python train.py --n_layer=18 --normalize_top_k=false --init_std_router=0.0195 --beta2=0.95 --seq_len=1024
Below are experts of layer 2 (counted from 0) of a mixture-of-experts language model. Rows are named router (the router's row for the expert) and show model dimensions 0-63. Each number is 128 + 32 x the weight over its row's rms, rounded and kept within 0 to 255. Numbers have three digits each.
Before each expert's rows: a language model's description of what the expert responds to. This comes from a sample of Wikipedia text that the model never trained on.

# expert 17
Description: Conjunctions and with. Joining words such as and, with, or, but and is, plus closing parentheses and quotes, as in war with, Security and Governmental.
router:167131084194118116074122125145107113145119160121117113213075146092144162129112123146129120107158133153156124144149139150149147132127133132042131107136150171093133119124170113151166121135188174

# expert 3
Description: Table cell separators. Pipe characters between table cells in sports, election and chart tables, plus semicolons separating list items, such as Pos. | # | Driver.
router:109112114098174123141080097113113185089149128171146073193165100116109117119088114108107086131189085152093121139121131158173154118161143077150082121132084156077101103103154128167110157097154123

# expert 5
Description: Name-ending word pieces. Middle and final word pieces of personal, place and taxon names, such as Bert-ie, Brad-en, Poly-akov, Am-ur.
router:131134133078123113149158127183148062151155102152071123135100124195122131093154152117118125136124185145138098116121084080132089135095136130162173107069111192098134018130162152119158152090093119

# expert 9
Description: Passive participles, past verbs. Past participles and past-tense verbs after was, is, also or and, such as known, released, called, awarded, taught.
router:132145148153146128154097145119173125112134177116138154149113148099154133131072036158103053164121084129118113120120091134139140068115179146088103095173087099167143143127142169146072104169114127

# expert 22
Description: Technical word pieces. Word starts and pieces in science and math text, such as sub-group, unit, h-inged, int-estine, LaTeX symbols.
router:115126120157089130167150121142153180103074130105123151169074153090151147123136104131138135124171144196145124144125133111175100075125145085139162157160102120140134158041133151134113158158097139

# expert 43
Description: Taxonomy and coordinate fields. Values and pieces in infobox fields: taxon names after Phylum or Genus, coordinate symbols like ′ and °, Born and Died labels.
router:134112160099079154189076123123114203119096106149161144140138155106163108080142155058084129119151175141151157118136167091096141160127134131144114082162158165134146127112109125136128148139111048

# expert 23
Description: Digits and measures. Single digits within numbers, years, page ranges and table figures, plus units and percent signs such as %, km, million.
router:128108155156109107149142079120135155109136102087129132073143111123024151157131226102130162117066169114118156147163136144130138137093086108132148125149089102166167164106100102185122130176072155

# expert 41
Description: The after prepositions. The word the, and sometimes they, it or his, right after prepositions like of, in, to; also trailing year digits in dates.
router:139115116082133194099064138102069146112130101138130153136085108191096127125099110115091121097176116082084134108149077128121176135201154100129100158098096141141105152177129091135204144121134123

# expert 36
Description: Ordinal suffixes, year digits. Ordinal endings th, nd, rd after numbers, as in 20th century, 14th, plus year digits like 19, 97 and word-final th.
router:083115139115117158134163087118076125099134073155129092126138074181113149164108094071092099081133132116089167147169148121100123126158202125115142152066160169113071173143084113141165135155152088

# expert 10
Description: Digits in numbers. Single digit tokens in tables, statistics, dates and amounts, such as league-table columns, $6.9 million, October 3.
router:148134105132152145156090134127166129175131110123151080136170065227187098136096075126131201119109163117130149161174145155144105113139125115170157056129148170141170112063058095143197162104100129

# expert 13
Description: Of after nouns. The preposition of after a head noun, as in emergence of, number of, Coach of the Year; also same, largest, von.
router:152120125127163120094073118116117114171137140103136174150106132129132104127097126094123185075085080087106142183124125139158151105082080062146112178158155186167128126098157160058200128143190050

# expert 21
Description: Parentheses and section breaks. Opening parentheses after a title or name, opening quotes, and paragraph or heading-end breaks before == section headings.
router:123127140045060144138163099122106152132125095111147192097101113180129080122113083112127164132122137120117137055074098115136104098151166098142115174171175130148140089120163124120107083176135075

# expert 46
Description: Non-English name syllables. Middle syllables of South Asian, Turkish, Arabic and Slavic names, such as Muk-her-jee, Y-ush-chenko, Qar-aba-ğ.
router:135118128134138139098118155125058155126150203064146172092159120179137099135123217151125144145171120146120140104141113165068090149162113156114099098051206082147146137131109122113104105134157130

# expert 14
Description: Action verbs and particles. Past-tense verbs and particles in biographical and historical narrative, such as took up, played, won, served, held, plus their objects.
router:100133098125174158103100164119109102121106101131146158080127128108093125146108092187135103212103149100104156144115169125095173148113176162085086135134145088097084136144191128124125081094108161

# expert 18
Description: Concrete nouns, buildings, demographics. Common nouns for materials and things, mostly in listed-building descriptions and census text, such as roof, brick, windows, households, water, %.
router:133118194134126114140142153141135117107095170119150125148151091124157127100162104084116134115076124216121091139141134077102230089108099164133095132147172164112194122124099121130111128137096109

# expert 20
Description: Year endings, mixed nouns. Last two digits of years after 19 or 20, like 19'18', 20'13', plus scattered nouns, place names and table pipes.
router:141119107074111162077093104110056134127143111126140153147095088185095121146131109100107149076147131116095140106154109140133146155174125087191097165125109126152081155149070095129191149093132112

# expert 45
Description: Indefinite articles. Articles a and an after is, as or with, starting descriptive phrases like is a 2003 pinball game; also has, his, numbers.
router:163109164153131121188073126120070184181136099180115133128101139131075105159105138069085110095134128112094117172156158206151124105098088110157174083162148140177143144112108129166138168150112165

# expert 31
Description: Two-digit numbers. Two-digit numbers such as ages in squad tables (aged 25), year halves like 68 in 1968, and results in tables.
router:161109116065105174095110078104063095117174143142151175165063112165125080169107100104117153092179127080093123136139131141121160121184157100147112131132121081105046161153110094114185143110114098

# expert 19
Description: Country codes in tables. Three-letter country codes such as USA, ITA, ARG, NED beside athlete names in sports tables, plus pipes and commas in such tables.
router:152104128099118175074070118103046144148124092161163148154080155179121106115149143171093156097166172076158092087137130114103152167169125111215092172130159099137142154157146106127114105122154106

# expert 25
Description: Table cell separators. Pipes, semicolons and slashes separating cells in sports statistics tables and career listings, like Team / Apps / (Gls), mostly after numbers.
router:144117125143133163097210091120125101111134199130137089142101131098074126112145151127121176161109125135143081124147114118137097188076105168149140132122099200129123182208137116153122177103109133

# expert 8
Description: Name-initial capitals. Single capital letters or short capitalised pieces beginning proper names in tables and lists, such as clubs, athletes, places: Litex, Liana, Tondela.
router:139127108112099138096154184119125121135104124134136130141096149130104144172141179145129112118119178113138106121061152141140071191097117153190150119062125120146172127171130091090077115120072125

# expert 1
Description: Common head nouns. Common nouns ending a noun phrase after the, a or his and before of or a comma, like film, album, company, genre.
router:056159169127141047110109131115129135124170142089017150108152116137162107158130134119161135160143085155124076133111156123153156079058141118077167157087122132160118146105080135153162122144103189

# expert 39
Description: Determiners and quantifiers. Possessives and quantity words before nouns, such as 's, his, their, a few, two other, most.
router:167127122170145059083147097124188130178138180145133088077126172131103150172137094089124118115093131165098141092174095076107105104151070198207150151155180161171091168115074149079166155149100140

# expert 29
Description: Century digits and line starts. First two digits of years (19, 20, 18) in dates and ranges, plus line breaks and == that start headings or list items.
router:038132106090061152155130132122131177143089156147129162157091125120201145164120103197117162131124093145119150165139120153117110152161182119160096188156085094172173131139184105052126164141189063

# expert 34
Description: Single letters, foreign scripts. Lone capital or lowercase letters inside acronyms and non-English names, such as ŽNK, ČSK, FPÖ, and Thai script.
router:115142124113096140162139144127127077096140177084153097136095133147202090073164136132125106100149170092138158166069164178173081133084078180154181208168141094128087099159072097099114104137105052

# expert 32
Description: Spaces before numbers. Lone space tokens before numbers in tables, scores and coordinates, like between 43.2994°N and 0.9836°E, or after commas in dates.
router:163123125086144113090107111129079096057053169116126111109140141164127186119157125103123132124151155130135128113111069149149129107116133093126126112083093097136138090167111117152186138074142151

# expert 16
Description: Word-initial fragments. First capitalised pieces of split-up names or rare words, often foreign, such as Ch, Bolog, Lach, Fre, Alph, and CJK bytes.
router:129150136103089066107163169139174126124139065104080092118140092087086146111093113127137134154143072148120125110106180100192163064151115146163133189071136069073173119123154092141084111055102168

# expert 11
Description: Infinitive to and modals. The infinitive marker to and verb-linked words such as not, can, would, be and against, as in "unable to afford".
router:056123055148134111121183156119168129144103115118126078056138113079121154133094051161130082110162127163124110127139148153131147095178106125137105167168098168131164143128190218150130127152166168

# expert 6
Description: Month names, name fragments. Month names in birth dates and tables, such as born 8 February; also second pieces of foreign names after a capital letter.
router:152121147140128133078127144123139040140161091064147101036136151134082135186135171110117101119141082107148145164158167120055091085126127100149122118123092121103079130190124133116153165156113112

# expert 28
Description: Sports terms and stats. Team-sports words like team, season, games, football, coach, kickoffs, and numbers inside sports results tables or standings.
router:141136129155133144101182154119145101102111102166119120148145124119085129035127186179129140081065140108134100078116096077093121154062119153109153140105077142105141169147065128134108167122123164

# expert 26
Description: The and ordinals. The article "the"/"The" and words right after it, such as first, second, United, New, North, World.
router:083122116100146163119177115132105174145151145104130127160140156133154189098105140197118112101155125076132182121167134161100120158128105093171120108107203082158077138148123153075184137130187069

# expert 24
Description: As and be-verbs. The word as and forms of be such as was, were, are, been, became, mostly mid-sentence after nouns, verbs or such.
router:140124087144126153056071121114103107151129133110133162192153094139115196110091115129101131144133100102093117156100070111102159152106058100135131110140144203130096182154146099158096174184181141

# expert 30
Description: For and suffix pieces. The word "for" and "over", plus final word pieces ending words, such as -er, -ers, -ic, -s, -or.
router:176116145117076159188122146147120113153124144128114159117125109136069112157164057128121161166106076117166154133159149119113132166122068098070184067134109155080164127105166113153145117149122099

# expert 15
Description: Personal first names. First names starting a person's name in credits and cast lists, such as Kenneth, Elizabeth, John; also proper-name words like Queensland, Turkey.
router:105154121141155063127117100158170133141150084104081128135134120110092143134097075170155096142158147135144143100163151149185069084104112091069155149047112156125062102081125150163115073125144156

# expert 40
Description: Mid-number digit pairs. Two-digit pieces inside numbers and years, such as 1,'53'8, 19'73', 20'07', and day numbers in dates and addresses.
router:112156062085153184141080180143194103134131148155091140161168105112097089185137163146114043108128124125126155147126142130147137123157115131156148128113094096158103083117102089124106117091127094

# expert 2
Description: Institution and place nouns. Capitalized nouns naming institutions and places, usually after "the", such as University, County, River, Street, Church; sometimes plain common nouns.
router:130126152140124113099078154130129147114129117111108139168150139122165180145103208158117159112124110125125125154134124154114129094171128039066096118098183151157117164104124090087130136142206103

# expert 33
Description: Second year digits, mixed. Last two digits of years or match minutes in football summaries, such as 09, 78; also scattered pronouns, articles and word endings.
router:131111104103102168093092124101052150148160129125141192163078122161098135176117133089094159095190104091115103119154093119121179165218146068136091135153147108092122172155108080109132139078118108

# expert 44
Description: Prepositions. Prepositions like in, by, on, at, from, of, often starting sentences or after verbs such as based, appointed, released.
router:144123109179132145143149134113153152093136090128148084119192131086115149102197133097125145147081138080180119135119098143141163143197191112165101125174080126183171114120110135106084104102149108

# expert 35
Description: Infobox labels and starts. First tokens of lines and infobox field labels such as Address, Scientific classification, Personal, list dashes and section markers.
router:186118139134077110165144091118113140130081090208121100108120118134193135139181085134134118074147187090115152122125127155203118144125167092057131099122120172117126147135135107117116113136071117

# expert 38
Description: Verb endings, clause words. Verb suffixes completing words, such as -ing, -ed, -ated, -able, and clause connectors like after, if, because, when.
router:120115072134157150134110111141146122150151163204114161118101162177151121157118085163145150166096087151104097112116110114103139097139175141060135128097071122157072125112177207151115093133185166

# expert 4
Description: Table pipes, range dashes. Pipe characters opening table rows or cells, and en dashes or hyphens in number and year ranges like 1894–1907, 112–140 m.
router:098106150141133144084075125116117091155154118110159136133141118091134153136096147094126133140118103085143131125098133156127141153153114144160125093126118069112178097148119115098145140125117139

# expert 27
Description: Narrative function words. Pronouns, auxiliaries and adverbs in running prose biographies and plot summaries, such as was, that, he, also, then.
router:126126110145152140134136078124115137184150109167129104101115096140109107137120109094113071097093099059123126195109146141140112184132158094151105083093161129102129115136085135139102110073143156

# expert 7
Description: Commas after nouns. Commas after names, places and clauses, as in "Dobruja, Wallachia" or "Arcade, Amiga"; also word-initial letter pieces like g in grief.
router:137135142138115119111122094142131154139099094159123161117069137152171095158103082123186155113153154143134141098160096129139130168158160106118106157138194129098135116133202102117181058121167085

# expert 37
Description: Infobox and table labels. Field labels in infoboxes, census and election tables, such as Total votes, Postal code, Website, UTC, bullets and byte-order marks.
router:165130161060147156127116157122091192072064079091155136169176160144129131067149145084124133139113163143130097155131109113098140158121107175119151102177152121144130099107091139149120089119072125

# expert 12
Description: Place-name endings. Final words of country, state and city names after United, New, North, South, such as States, York, Ireland, Carolina, plus -ism suffixes.
router:083116146120103147222122158122071138053095116202140150152122112193119140150150203088135172136192141133110176145162131120074154209106156167128114126152112156125149157167185153154166193149123133

# expert 47
Description: List dashes and colons. Hyphens starting bulleted list lines, colons after infobox field labels, and en dashes between place names or years, such as 1970–1990.
router:100120089133176123111089122115091084142142165157150114181150128121133098119124119166121151106147086100118117088076148115107112116151146063182113124153157089073101076151138130139112161172092128